{
  "hidden_size": 192,
  "n_experts": 64,
  "d_expert": 48,
  "router_score": "softmax",
  "normalize_top_k": true,
  "balance_bias": true,
  "router_noise": 0.1,
  "init_std_router": 0.0112,
  "norm": "rmsnorm",
  "learning_rate": 0.00207,
  "train_tokens": 433100000,
  "dataset": "wikipedia_en"
}
Below are experts of layer 9 (counted from 0) of a mixture-of-experts language model. Rows are named router (the router's row for the expert), gate (a neuron's input weights, with its number), up (a neuron's input weights, with its number), down (a neuron's output weights, with its number) and show model dimensions 0-191. Each number is 500 + 25 x the weight over its row's rms, rounded and kept within 0 to 999. Numbers have three digits each.
After each expert's rows: a language model's description of what the expert responds to; "mostly gets" lists some tokens that are sent to it at least half of the time. This comes from a sample of Wikipedia text that the model never trained on.

# expert 13
router:445539460461507525503498482516535496495492487477493504503556465507510457519501506514516477497461477488465477520519528487532541496501545486453529492517512496521463482509518522531507472493454509469484489490513520516507502482512493534507528502528536459469528457505492459476492514474533499527491504512472549478484534490462523521466543477498481507453510495495520484498506495503511533501479484513424504517533484476474560497527515499467470489513522550489462480536495516520457505522474512468526518531509476518475557509526510515511462473498553468496482485504491481508545474520498500531
gate0:509469496542516449503534531538467531465471453491524515485501519529530491528533502523476474502501474500488492502529493527512526525535522496530522496552506531546490494517487503562485448478513488521516478489514535504504481487512444519527516436499470526500495499530493505503514525533494543499473451483492500457490529530513543520470503499461482506467468510500499466506480528496481482472478482532452504468460468513531497519524466470487486510497495487523516498487513470507504498511496528499508500505520526542455489470508495511496550510536520453513504502499582505555494496482503485528
up0:548461532492492497525507520487524518519511517519535531527502512479485517498530490533482530564499482506507477472498523517482480563514476500459463517513495499523517487494498514481536529516514487478527469507531496483501498504527488485495482468495494483483470463539493507473497472479496474489511485470527509506510469548510448533539481545521445488531505496497509504541502481526469533516505494496499466503552545473488498522511502469551502528493476537523508544472558484519494557521489538483459520514485458525481515511506511554462492493529491510500476500533440508467542493503462499476
down0:497489508494525521472502487493457479428490462504520474492503458499490469488478470515512486509493506501521497527513467505501508511468544507495502501487493527528462455517498468547505516468492510532482511515509530511504547483532552496495489486544486481534531496545522464504485470497529504513429506531531536514473489498486474549482524509538454480516516522502514512517479519469481519504504533484541533484454531532459495521480462449483466506498490538546512511524495501464514481508473441455498461486510523471501451506506480496464521483523533493495493503498525489461538506538482491478
Inner word fragments like um, ct, ay (tri-um-ph, do-ct-rinal), plus the preposition in and table pipes in election-result tables.
mostly gets: " head", "um", " master", " lack", " pros", " hum"

# expert 12
router:519508546511507505456496475462497502525458503497441515492499516488519538518506531519510491454517525496529497517457491524492481517497529471518523505472483482494533525507503516459470513526556505479513478481482519538474510456488468499478496518486516479505525489518534520499496501471514437505542463498469557443485466500528499516472521526502482497507494469516519485525542505527511450488457507466473514472459448519525514461507493501558494496553484467491491469470521480502542516515485515472469506476490536488521517520544512517502499458496462477539453512501505490529482485496482523513
gate0:494454513499477468491526523518448500497502523536479521517481479487527508518495457526507469502458472523496520463488509512506495495486519495480519513514534510449507535530502493460519481507514517477472481507465467494492556506522486490509545494498516504520465496494516487491473490514489471482481476450460484528576472478493512476493548525509505543519571509517498543509550540515491505525448484530448504478497470508533455498499479487479496480518512492513473478532517481428496529498494523498479510525502531533490526505524495459495482463510478473480495508502504542505520508552466509541
up0:492479486464456456497475505468464461511506512537514435502534533497495507511521536490509497559533500482501491491507540518479542498502518492492523499529461472516490506534496521499525486471483490482503511469514496519533528531511501549477482475557474538492549533526458527509487527496502531503544493509497517462487504511485507496529509475511498491490501540517514478456498472508455516493499477477461484526532480483532513499507465486492494460500526506497458522493451502529525511426504493515467533498497471493485552489490509481479501432514480532469464465514528480511561508480495503509
down0:512502480491510449504481482516475516518484493503514504480508483469503508539520557461529510527492457510509539471528496517541491453487525492517470503513505514503491471478450512499494566487521487510538490490481509533530497523488514523529513542495473511507511482499516483493515486543524487531526463497515518532492519539501515485519514480501520480500450496511505492488520452514502486496513434481486497456496547488474503455532487518461479531483491478488478472499531463505514506453505522477475497434478492494550518467488503518508503517502506523491453458595529537472503539470476488508
Capitalized first pieces of place and proper names, mostly after of or in with geographic context, e.g. Co(os), Mon(mouth), Sri, Gu(am).
mostly gets: " Mont", " Ha", " Mir", " Ge", " gra", " Lu"

# expert 10
router:509470554489482449502515510505515500509550530496487484468500521501467535518502427529485460496523508506489501502519489504487533522524515513425483531504508481463490496496482500552507539501471512462503500554506476442502484505525489490531437519494448513488532454488479469517508498480493513513475504492470473507509481485492532557512503475482498514489482504470478515487505432526488520451504459518518525548495495492461531518488532497524467482453492555472486488494500493523488466499493497511505483484494500532479476470521483532518485487482503519461504481482549480489500490525489456521
gate0:450504476478454511488513513574488522524450544489464463494505502532532531473486473461498495467525482531533472530497447513483477512507496518471486491513489500497481497472475472480473530509502491482507512497496489478504475471530528523553553479551515466493485479512522539529468512470484492530502534507484532495495519422502521531501531460489481538477471508500527507522481467521505451503503504551489515486486530524506513495496496477483480474489533524488472513510484467467479476451476509451500492490526547506500507508496506498513510472460494474476461483482483495479463458496499480531
up0:504546476478514538516468523539495469511514486498488484464504511520535498489529455498552465493520532476481466490460533478474507447460526538474515478472530455485497442466498513473583502487499483491505477488503494488526484486503486468481474464538496504515460508515504473466503471483496478532520499514498494511507503496489447474503565496484504506526514513491521515498480478491497524459491467470485502503504502556484500511516461504468468495483497512529532467532510459463497541466490515499498475536476494472480505543448516496516508453509509543496521471499497506521535538484484475474
down0:472471517543513485523533469468480538503497502492490511490471542493499505507520513567510495518438501502467450504494487435503515510507488500501518479488450512477528488518449473536463490465508499523535509479530511516539558490490500526512508481443490558510454526483507502487509500467489521514548495484513508516500467531468507472473496489522537523465503522514482479474517540520537509519497488456496498478502530462489488535508501540456462501475480487514512531450507520503490537498485545513494479497490517523511497501448448539475501518482479487503510482490481477539482482516538512481
Inflectional and derivational endings such as -ed, -ing, -ions, -ised, plus whole past participles like used, developed, often after was or be.
mostly gets: " used", "ions", "ised", " developed", "ized", "ended"

# expert 0
router:500551504518507506498501482490491487485511463499483536509519568485468474500511522497487534477478456492491508512462504522441502477547489476511525512526507482474504473480552465501483494497480473525529483511499506526502495498499455504448503518527521558515461439517493499502494509512481510496521530503489506492485489469506528526499504492549489482527536476485517486545458531547520527500492468485493496527511516496539470464479496491470509489465530488544485485484546446520555493494525531483496461531501457511488527507505507526518557540536539480500469474533522474514501493444502519504
gate0:530512483520501484484470489495456485506468480488516520518491488496486522518534516475474483512526451501493487489518539537500484520478517499466524533529478529471507546545536521462460504552522478535469443496552456501491563488551496487528502463521521493505491522507471433518515466483511537505529446503522504508495479524485491505515489504500505505534491468557544485561477550526496525526496504500530494515529514506492564460461493498512486523487533491496498507493486466465466501462515480546508492499483499505503483510480508501488487493496516483511481523497500464510519454517537490516
up0:487477479425492520499506529483511518524484506436508501505484506490482458498561530520468519505455506462477512469479500553505500499538435519511521506519485498517461454489471534514511499481522457529524486486504503489499463506491470490523485514539501485533494438468493509488500521526487507515505509497517496538538511521499499518514476480527508495468509529509481513519498535536545517523502543503496484520499494520522546471516537528508523506502472490474507511508475484524516522469521530458564459557466478536492508505475501433527518490499515459474511467525521497519530502521505495475
down0:483474522508456511496500560531514481513449468527523503525519468511518474521496466500481495507490518495436513485459508464457513540492511547488550503499460525498488530516440527472505465527482480536549517512532511474473481536523506483554483517512500506504489527493539457499521489502518524507494522505491467519473520498492536488512512515540500517499488544505489523490518515512539522484466491496472538516494462501507525493510468501532500537505528480553492522480506513536518520511520471519513536537556516493489450504432505503525475474478505514502506469444493521516532492490510472503
First pieces of lowercase words split into parts, often abstract or emotional nouns in film or plot text, e.g. ab(use), res(ilience), br(utal).
mostly gets: " res", " ab", " ref", " rep", " disp", " inc"

# expert 40
router:498463468468527493489466527494460461518481479462526503484486475469481493491521473518469477512497514492524499476522495529499491483505451505491511520479508469531497497470468498526458465539457491521514518485512505491479527487489495478505453479530490478533517499522511532508488482499501530524472460508528552493495454538478471511520506495484506502493520486549470528484531502473552474498483506517499456489494516512469501475480480512465497503484512540487464522510465525510502544447511490551477509466529553516516468479528478465569507529493505520448524482472512542502536530527519456459
gate1:510460486514482505482495458500487485545504508490492485528473518526458492455491526502501478499516486519463500511467548491477503555499508515484522546515504513540505535495494439496485486505518498499488449497453428468495500480538495511524481494489452559525476514504548476485522520505496502442500458451456494519471541504487524528470533481472527507505498551485493505491469511539479471527514440511484485492500454507479466488486481500460502527525511513473485499514502484484491489488474527480456532496524515526502551479482508525508495509524514493479484470509499517462553535508500523485
up1:512463506529484502525531540470524458507482523522512541485503529556518498494485513511480515520492487486521490489537519458482499493510482520486476496449502527458498485474505455531527486470516516495482495542504481490507525513478532516538559567523487492491462470508471451457492514511518523524474466517483489514517509491498513490501479496491491547521458458484513495491480476477520509529450488483459481463502468492501466530526496513516503503513475514492474481508477526456521541519462478532466503517496470478473502503527412512490529528496512584500494498473490508487507499504460506499
down1:508499471456509521549463491511523486476516498486503498480516494498457547467496491509520485516482506454518529491504516493464507514479518465460487475523485457496496476536539455490533469485494495463494487533495476517504503475481537507459477517472489480499490498509443511551509516498511505509552538486501490504518482505479543473507486513495519477519465501470482501526537458530437461532556480540518493520442504499531491507514494490464525494463469550491530485480493488507525499496487543483495485504498478442503514508511510506459528517538499471519443500493484514450490511504497448545
Digits and numbers in tables, ranges and scores, often after a pipe or in phrases like positions 1–8, Seasons 1–4.
mostly gets: " 2", " 1", " 0", " 3", " 4", " 6"

# expert 24
router:501499526478499487514479522506509533513484517505509505491518494549488461544490480509482489489464529468502483477480514478485515527500520512458481537496477521481470510485490460535491511451459517463529531552537439462502484530487531521496460515486466521475511528490482441483473545495479510473491455497451471512511479504494554508506505498474471544499476487504489531509535489540462507476531525526517495529519510472475490532526534476531491497481457499495485501497530487553481499509482474486482516508466469529526495478467465527523538538483516475518528518506527567479521491529492525513
gate1:478476488488478467529546483481545492505450506489500521502502507543492512528573468503505522492477503519454487515506500531465495479480499519527505527496502508529482508466525468495519477487489530457492470493554484501501494481559520476481512485469420515493522459541519512482501502462478503522532506509474522449515504497528476481509517469515497526489476547527485501484510520468487484528509534510527475530508512502506471537467456481528502505523513496477540449541488497517530526513498526483481513455492521550545513562511500508524527531532504495502505475486487543489493514484542514480
up1:482484542506504484477525539550472531443501429529485510506474504473473544489493487512513518513505522520487483511478506502474460510495458464504482525515522499543468480526539497504509531519498422484484534523518532519512501493503456520512545496537474473478508479498510460497535500507521470484498537506480533507489476514546501489499505534510460498511504478488484484461528512475486470487490502524524506539509480525484482502484493452472471495501469493482509515502544487481467480491508477555477518461475481484528482487512498490565544533468493525496475493462535511546520477509539481538
down1:520499449537518528470520519497504510500504484428443504442527496454532493510489487557503477509518478494500496499497483507479494538463510546506517502498475510471531507502454471524527473526493523477448518508460506493482511529484472430503507475516500490549483547514512493479521497524516509499457532502540532520525508503519486520517518506484475549497533474498478497485500529494489520490484504490486542503519479473502498510492521512515513477460515541479508481494448461490448507520509531516495462460527485499537505542502493479498522532502484447469509509527482501505531543539473488551
Word-ending suffix pieces that finish a split word, such as -ing, -ed, -y, -ation, e.g. link-ing, Pepper-ed, sib-ling.
mostly gets: "ling", "ved", "gy", " Affairs", "ured", "iving"

# expert 55
router:504554492500480483483475481495524515489508505496500481543525510488547508490474453520538518512462489481493522513524526512538511491492503524473515485489486475482473505454520538513468511510473535510484469471494483488451478493470506478447472514466490529466509473513534521486554516559520560487560484473529481500529542497487539502512501539481513503466534523486486530535489539498485530519487537493537499480532475499463519504497524499514530503532482480471439519491514495514469519475494523506467514527502528482513500513506485503494498491503455538429515505540505486505471468487545532486
gate0:514497530490496487496532486525529487472516528486507518498532505507472494499495494483522472481469507507517490452547517533519514540526534507507510461484526492517494481511497490474519508473465476490549523503526563493525508483500529486490505529480523491500461468508493492504485478541519492505554463469483565494515510451485510530519499487537498447484483507478480552490492473490498543533493519479537519515494512511571499503463545497476529514483469482473536565541518481471504480478522478517482514457518511503505508470527484485485464450469506509504522535502463522507503489485473442544
up0:484499490544457515446472461523516523524527456505510468483448473498486472423487531490483496506446538490484514475466488467521465498490486511484509512518563490483500497497490489489520474466482487519485517509532484464505457503508469488487545505473497486467556485490535557488517525494462534517487503507506502447509501519507472477493491531469515497508522510502531498501505521504458505477503524528484517482504457472502502525495521461499522438454534520548498464474528514522492509491534498460468563490486492508497485489498480458534515497464472506508499499535494490482529532474486500507
down0:477483517510502526555489464471520483509488550511528515537482505536481493489507492473479506544498528473480511507504473480504493522491495490482486501510432479515472537480577546504487492509468508502545488479497473500499476451495558458465488478485457494505513488502503472472512549533524507529503482500477480492468524511483515501483511521507540502475501517524478523536480530502539514510495491526518506451496524489479483514487517536487485496506526513520566468487493511508494525535494492443538464520535493502481478532487513493537506502503531478555541443450509525528512489469477514531
Word pieces like al, ov, Mal, Cal, Gal inside technical or proper words, such as halogenated, calculus, Palestine, mammals.
mostly gets: " coll", " bo", " Gal", " .5", " techn", " software"

# expert 63
router:527484470502488429526439481531523545514552498516472514508494526484519483485500488481504465494495508522494468489551479474512466530491469546508468506518570481486489503486477479487493467486514463493501512479526470484489487507523467485510502488518474504499554488500506517498519477453472472514474528525504533460489475495481537485488537503468500486472511505475477484474491502511529530496517499504468508461489504503464500496527485503513498505518527550486503454487494517484528511493503462549482494498504474524516483521528469513559492493540454528494522493478529503526458538482468428557
gate0:501519486502437463494481472533457519555517547525515510492458510524476490548508498504552494491502513507511521494533481532521507519519492511442520488481546461504519491487547534496475501510482516509523481445554526504514506493521484507501486495497492445549516505467466518483521465493452500490496470495495505492463485525491464489522524509491513492503481550486462535477487486468447485529528467498483492481552524496500502495497549513546474508471464502503486508499456536500484489487496576478513520493492519509514500500518487501491465501505499475471493556476522493534466482486490463517
up0:487492514490531481519543545491473502457457502490491496497512518515494523511495549517538515502497504500503516487461527537452487480541509538498489492466477502550498476516475506513480474469499479507485473458513508508460517477523474494506501504457493480454509488484529499493460502514502484539493533505472524446519497476486564497499492496533487482494447527479532485519514541501522485561502521501498489536463480482489507529501477458468453515509439523470530522493564520496531482534512563500517523571498484514493499497477489553468483471508514486509458497505484487516497492519489508485
down0:510502524473463509506494506559476511516540481498511500487481496491509479485490511471468502495536537554516481460510470504511522502566511533524503502508522493498507488500508496525521536518532550491499541447514456499527545481477516516483508470449498475473543545486515509481490508457517477458505472503492490541527474489469468498496472501498456460484517490513484496487493492463481562527531492486509527538516527523512508477469525480515513541487528553516478500493469529476523517474535492476521502454499463497476499478511491456474554480514508470473467544536535480517521515494500499527
Number words and quantifiers like two, several, many, all, plus the counted noun that follows a number, such as people, goals.
mostly gets: " two", " many", " four", " some", " several", " these"

# expert 1
router:538478523510539522511549541512504544493519464495485510515531537498450501474449468502452496493510490540478478494558548482469522489515530479481484450489487524526477500524489502517487539468518486503494489535494501508503482504476485502520535461502497483478498499524473508522470517476502494492441496491509487503506490504461518486550479473490504486508509479516474482515460499471517528486490495488538487470492505454506502519475475503487450474527539530489512489471539501499514465524523554508484498543504436492467477533491548480494441535495531486460539521511508501496502461456536494489
gate3:455496499476516528507469546521482487482567516479488497494495520495446476550516474479489502490471494518528518523538537466487522534492504501509508454497498539482534509499501542490471509484499519513502447550535534502532532460469498506527468491494498472451535486540509470475522507498498525476504494517499488492493482527520504545494506497478433479482496455479492508475497512466495445510492455512462513497471502493504501471517539513447487538486477534505481492516529526436509479502482497509495468535484515536515541525542478490478506494490491499497504487518497496504579512514524499530
up3:470469498490533475517450469501520490467448530466506539504503500518497502476524517482493480500470505470495538505482526475506467481481509482508509465497464515503485523507487520462463508478481448511494532467558516544485532481487531510484460496528506534500493513505513503475461473471489517466525508515518537503504487503494555500514496471509504514484504540538459499471506479480484481476471442551481489497500493477501471472495525518512493488526535491490493502530486525520515525511498521485529474553501543471522530557455483503467501447519468511470509496491490468526530571513526449492
down3:515484502518504506511487491493505486490476504537475496486493461555535514523536502543431472493529480503566566517502484486514515495501497514482515512505502516491478474549478488492480489530507500499498489456514533528518501456506528498538517469525495535535516527501482518507498546457474499541511554516516521512500502448493465454507467496497524524524504533539534521550513466501517517450470511500498524540490561527490493548496505477524522479526492492484509489523482446486519524490519520507528498516531500488548504493498515473515495490529533501439489518485514495531486499485458454511
Verbs, nouns and pieces inside narrative prose about people acting, often after to or was, such as there, attack, himself, help, react.
mostly gets: " there", " attack", " himself", " help", " person", " together"

# expert 17
router:478475477456476547508511519489499503472494543532492516506504483520480459510489509455486510498464483485523487455480542499473515463494501468511522474527494487486482522489527493494516497490516467480510463489477489511489457499524472476517509491496473516491458489469502544470526491510508470458474473501497482469535532522515504476498506488491425499504524507471535530497521471509459526476484493498479508473535570458503447511480494476510517507503528504510476542496520473493474497498541518469479550548565511496525528497504508535493525476520522451535500526561494465541507496536503536490
gate1:458474473507479485539485470526475523463509462513521468546489533487486495504505476481514508502480512522492525533467514465520510514526492540496523501529500513546514450492490514487470523525463548476470537526506457450473514532500524470516431476472502520512455540496468497489478505523503490488476481497502507512485530486496488465525463509522493545514499503422510531499534504530492532502501528515511496491494483509548526522483542478494472482465518475507451518514477520481509496541517531536506510480477508527462472512483516510520477519492482500513511468521436535486474541474483462508
up1:514482461485522491492513468485530448479507517510485513490489486502499466505524488516503514545487469484467460486497518539489473504496503521449518472512506487474485512517496466493491495477514514464530507498481497497519502450542481501453526531483474525479498518526543511497499533555470509502506487470496542468517462518588487487466520504511525518496482491542532500501507489478528530486511532547482495487527514514508507466513499509467521535484556507519513476554471496543470533543516497475495481496530537528513514452454488483493513542508539508532508475530465519467529512529524550511
down1:534516492467522453534494490466471517483482459496499489466503525456477449498467444512484501456488556505475532517500472515498481486502551513483513474526470514520492485491491492514479517454486510537506486495466446513523505475455517502477471452513484543442473498510524495502488531489509474504470506520521494489562503500488480506491492535518497468460497513493505521529527486496455532518535469496508529460489501478482504495527513512480508530537505535491526520518521482481488522523563526536478510506489553478484490513484486559490500470509509548473503509510519541507487467496476547478
Pieces inside English surnames and place names like Moody, Hubbard, Ewing, plus name words such as Rock, Wood, Brown, Ward.
mostly gets: " Rock", " Wood", " Brown", " Ward", " Good", " Labour"

# expert 31
router:481512510514535507518516484519503521511480478511502471501489484509485488503503514479442493479479525490518545527540493491508490525501474511464490511532508484462505515452516503506540497488480550491485532502492561481517491424484522494497509485539528455520505477496470485495541498478493474520465475489468525495504519478502475516507491481491461492539521513461522542548505539484495523499490552483508481505444498521459518528508537538521485462505518451519491487507517464512483512488513546499527454506460475507490525522501505546516463521475529533456507487530502466507462538541527447519
gate3:510470537518476504476509485530520492469498471486537516467530510500478526490513493517457505499484499463481518559504487516503529502548506520472481480501535536517476513494476528488471487492525444467468495510543523506492458513515515534519532537511505475517495574483465478554447513483504481461508517455531490489491474481547512527457516497453452475519461528508542526475494539535476489481516484518496483519469487525488474457490525488517488467506476493530457535505493504491500502521521480504486490514474491509566484523550481558486483495492509485497512484520487490501460500506478514511
up3:553531509502520491460509500481464525503467502544472510490497493518541502502507515500524535496483505474511483494460437540480514475473531508526499497472510490472524464487495498460472464444505482510512496526494503513480531509485511478472515482507480474491518515554494475502515502488487505539489500498492504454545525480548482517503524536494535523526500506544484524483492542478447492511475517477529518513507501483488478512508501489526483486521436551499511489547509457489533504488485501475449489507480513457472470505476510511519512510462456463550540483479476513477487496563537537549
down3:503514492477553504504500502553511517481521522511436453454506542490503502540507498509467535503498462500499507508519484496502496504520503520439522499481533484467506482501504507510501528526521524507493505510514452500469499475495453502507506520450552504462519513505515450505504525534484544508484509526468502486503521494493492493491492483510526507528504485499508441473505490504503503482495479544457502464471509495491494536501541551452517494470474501487553508510528515490461445444467490488493468482566521526558468470517513514465487449527483545480486481490478496501539494510495503475
Particles and action words after verbs or articles, such as end, on, up, out, due, support, coming to an end.
mostly gets: " end", " take", " due", " open", " support", " return"

# expert 6
router:496492482488480501475519457466463475504545452533492521518502491482528578466496544445513479508524447517457493502462491529500487476504432491497527502510518470521547538482506540506494477496487481503535514475515483514502525513501525502506495516536487517497457488461516490454530517490540478503464496456489491505535462507467469497492485510509494497497485488511446531521489484523531508448501503481553470524482477502460435500465484460450483480471518510478481474498512486488511513455520494502486476501490495519481491479515504484501518467543476488469510499518466519498484524532513516527
gate1:525479506522551454481479542496577481529523485515468498532455522498494498505534526533527520518490472515492488471483472512472502543494491537500460468530484492526526525516503507533520514473517511490489536493487504477495479530504505545528481491474519497510488500525493505497519491454475509468467566475532479522517492516529527499504483508504527433507520518509470460480515478507559525531491513500513519535490458523473496470522505460569476513525463475536509481555508467507479493489482459460512528481517511512471529488461527512470492513505526517508502505495473503514477483505505473538
up1:546507506504498504519530478482485471495517523506506526511514502501434532494523548521518486496536502476490470479454503464506517469473504462501509526534492517479483483512490479529505494473494529485479495503510502480482519512438505473559493521554525484530532501526508515485462476491511534444505521475511503499528488509470458510512468498497495490483470486508476529464496491559519515449514502485511519492494454499509504536452495516553530497553473532501510499504536489529484491506495477492535479511444510483445496455518538446485495506467487484547523480488494511515458510505528555477
down1:500521501413547498549460490478492542498512508528530520512464498509481497511481495503551499525492449503484537469545466557477517492480515472554475471529524522492489487508448486514428476499491491495508481492536510518511514484492456499516529481557470495547501517533504503503486477509513488495472514484486500523526517513480485515486475486491552511472544533519496503463524500494484536494472504493505463529482543473501515478488465473505518499442517494504456488524499523514501565474480499514521456511477534509507482523497504520509468499519499489464506484501529515478495547483508504507
Round-number pieces like 000, 400, 2000 and Roman numeral X or III in regnal or model names, plus building and floor words.
mostly gets: "X", " X", "000", ",000", " 500", " 2000"

# expert 23
router:493497487505551500521496489510479497493491526499528485510521471527507475542504462467483486486476478466485525512473499484502458514513516504490527489527475541536518480539509527490485506557533546488542525493499499574497525543479528534507557501472495547466482525491497442493485443535469517526498500495481520495473496479510506481509503520535471472483494491482542499531510508541484505531451466494484504499496453495502511475509473512490475497457492502456471500511482495519470531528485550475512480516466526527462491543506506502516547490521520492501467497553508442491504477514460503474
gate1:515469484549538485484507482501479537525496459483526459437531474481476499475516483492549527547510494516485474484481530484519506457479451478486481498539537542460498503510474456493465506494532506508464511484525506502508533479518481472529538512501475503503491559504484480533494454459495535504488496464478519556521543507484480515463460447520463546494521508513487506513475496501527517523492531519537474534504491534563482510506508470507519507502532487496486492504536495497506493529502503483473495501478494521494502511534495484503513473484480514522479500470545516461510507454549525533
up1:517464499541506501516536526537479533505458469497496532545497533479456504516489450511493496500503488533535479471521505536482473480549496513498491478502503512530507528552545469475522486525544477482506558468500528469493468519503500499488477501491504542535509456529483545508516482524514467463491501525501455486476445514484513510506500517483498505501496511501525523538508491492511487504507507504491459535471539516469479529518582480492530529508532489471520472496483484491499464497542499523503481450534463526522517537494498479461484537509524541474512524521509549510512470473515488503
down1:496472521537509511507509511505487517551536469488526469498498543469502502515485505529514499497479511498524439525501524493538459457511521512535496490489542479545508500496518492518502503476520482485493494496511528492540495475466544515488505531544509499493523514479453539497511500526493524476502520459478473534524508453491539474464491504509484463479481481478511514494508441504508575534494507456505488541470546493540479450527507509513514499475473461453494501509507473505525519436525493498497513457509480511476499497488500483513514505487531456503493553496428480505487490505486462545
Middle and end pieces of non-English and place names, like Rashad, Sangsad, Jedinstvo, and suffixes such as -borough, -cester, -dale.
mostly gets: "adi", " Ali", "dale", "ampton", "cester", "ad"

# expert 26
router:523478466526459475517497497485492474514493513476474497443474478492511527536515483477462473480549504509517495484477523516489513507518542499495510481500499534462485469491507481457507524523545525487514554501499490464527478535459514526503551495472515537487474546479481453492475484510527502535474471512512475462520485473474523459485510491482488524525500495544488486527478451496499452450505508508530521504470496458469514470501515517494482509491487506480536483469491532518452474487471486442524456504480516481505487519515520504473507464504502512486502511458445545480493464526526556491
gate1:452500498516530496492476460502474493540475506459510486499509497502501476502492521475492474475555494508514532509560464504523536477477543477465486499485498492490528483514492502484497473485529493503449482525474535491550484524494511538523508485562537491570458535519473515496481506550495485555486517471496517543487507529481474531528521508507450518505518500479509473493495525477485525494471523461497511498503502538496505531493486494495457492471466568473514483473493483490482501515494430470491534476538497473526516497484517529513485492471480515513497460549505509485530480532463494521
up1:513478514538488523504489504448512505491507512515484498459491510479474552538483516498471482484522490469529515433506526493489477477496492520492468547468508491546493535538494494523542449475497519499508560491506506489450477483522492534537504499482505513494490484503506537478484467534488508556516524512513499516439501512513495520551489511506471480539478503482476506497489451478514523486494483496489488505482525453489517487502502502492553473493479517536551541507496477510546515513449493510528508503522450491464487492551490479449501521509470497517515488499439482563499472475493511486
down1:494560524531498559524484472481537504496533525487460454513478458517487456498494468473514506505489497488492526484541524478487453484524471474484529473462516478523485527500494515505522514523451521482484512494525516532497500495490545523521462540514515492505472494475484461519506507466520552549508516523522550503459496460482480473492511491529480550502491510477488478490474483491496523481514505493519485490447491481510493504498531478536476520522548516499544481543535454496502542465484504491470481499555475499522469520517494510499524519485501523481556500558526497516499513528520526483
Final pieces of non-English names and words, mostly Romance and Slavic, such as -ović, -so in Paraíso, -ón, -ski.
mostly gets: "ić", "ović", "ardo", "ón", "ti", "ko"

# expert 38
router:495500505425499475517525485527492499499492535457490472478506513523506500506480513441494501520458455479496438537533501478483492476464470462484547519521517489483537484468498493516549496505431515473492504479509481499501441491500492492548501506443520466505485458453484521485507482507494523484481491479505453503502469516470521490495479521486511488520486533444518510495454504514529492468549531512528469520460514466530534504488517482456473510517458462491477479513488512508488549498494510517501490494523493544440537475499514518501495506514507507489534492513539491493475494482487485513
gate1:484563530512493507469497473516491517531508545480499463500511510503489495511512521461491507500515491483496501516528558496501488479450487509508509489480448510479541489527497519500445523553462524520473468494436456497460467541517477496513503452495477494539497532510486513520486498495531537507480465531507538511503501467531487488452487541509477477490410511446510489523468496520536458543501481476490495473494518494507492496467497497541558471517498507488514525521482492455488461514506516540489486514502534488469497492512483494488518513531518529503515516521514487504470504498450496477
up1:432547513514468524528531512473500518525482510488459542538523494518501467505508539488540542451493528502527485481558507509531489496480488461542484490498495484558487499546487535469469518536494454483479499503510498507501460516503527506529503495513460439492502470455497496538483481455461535461507495493491561496495514488504547488509493517497471515488514525480522515549504539501540480539501506529498494524482519502543495514489530544500502495464505494464474547480502529535505492476556526499501529515502480502505509502474491527506467519481513533484505510490480503504535510465504507522
down1:510471467465516529480539496502517498498514501481468542494530495502467501482466527486513464517528481527521530495484487520476461516523534431500481521481462499470519504498536515474506531522518487488511524490487491546533451489531558521470509526467465484497547522507503435529508510504483490515530520482525532472511466445508533529511504518503540511504496509510481465520489504500513490486506493505519506506511510454503501522505512551486533447503505476484499474472454464530484499477509543485491530542477512524496508545510509483476533516532477498470472489488490520573455514486467465475
Common nouns such as film, book, building, project, plus inner word pieces after a short start, like l-en-s, gr-en-adine.
mostly gets: " film", " building", " novel", " book", " field", " plan"

# expert 30
router:450444516512492492484506521534485506514481508509459432536489477510445532532468528513495489528501509514510474473464483521530464501476498506497518476515494486496528567503479546478525500492466539540521444527478522521494492485498469487482490501500500503546515488529466537491496493504524527511498460501505495524486487466514496477521495512514555474526513487504510519517492538514487552450500511531520510515503487518479500487481467506449495485493462494487512493508486530465528509480491524530471528514481469514523561525479515470522523508501470491508498524561520452467480477492524443465
gate2:495485489514491480512485502533484508512517520530509502450510506490527503535508482471521530463530490499484458505500494478530496459468545466459450486467506520483469446513476482531500530511508470556498540491503507504529494523514520536495464504529480526521492466456461524508467494474529516491525495524508505528555495502516551511547504502533544481477466535517532491535479488476504491503498512467511471537488506516511510470500563470483529532479517509451492457498523468472503504496490480529509529485512495496499523447482481513566489496462515497488572479530530481494498489490518516517
up2:496489541543516485474512480508421478486500474495487542496487514514475521449471496448454498512546478487513441540519527489475517495479480497490557499511503498522532489529489501471503494490492460470447506488505510474491512541496488514495522531537488479500483520517492467501520511513532499480496443498477458516476490525492504482499444504497476490521521440512466512545452489507523486469486485526493492540485548515471496498520465485488503485487507510460488555491445516462499515489537540484482461484511502484542505457527471489495480484533482482515505508502524523486497468505482524530
down2:485547530552484478515507510500490513518479499466491442515532518482451497465537538502445502529541525478491503544497552486523469508472525479535517503484499529490450539490470525497505524506514520470520546481476485506494489488473511530513510549480494440508506517499499480496495530517494495508527487513517524491496539500436516507519512570502496497459492556518510493536474475502497504487508498497508502447513501514471547496478500504527519498525529510522516481478518455510446523506473489510500503521477461519494541518493486510522489499523472488445551538476486482506527470494525461509
Word pieces beginning with h, sh, st, such as Sky-h-awk and Sun-sh-ine, plus common nouns like film, aircraft, food after the.
mostly gets: " st", "-h", " food", " aircraft", "-st", " television"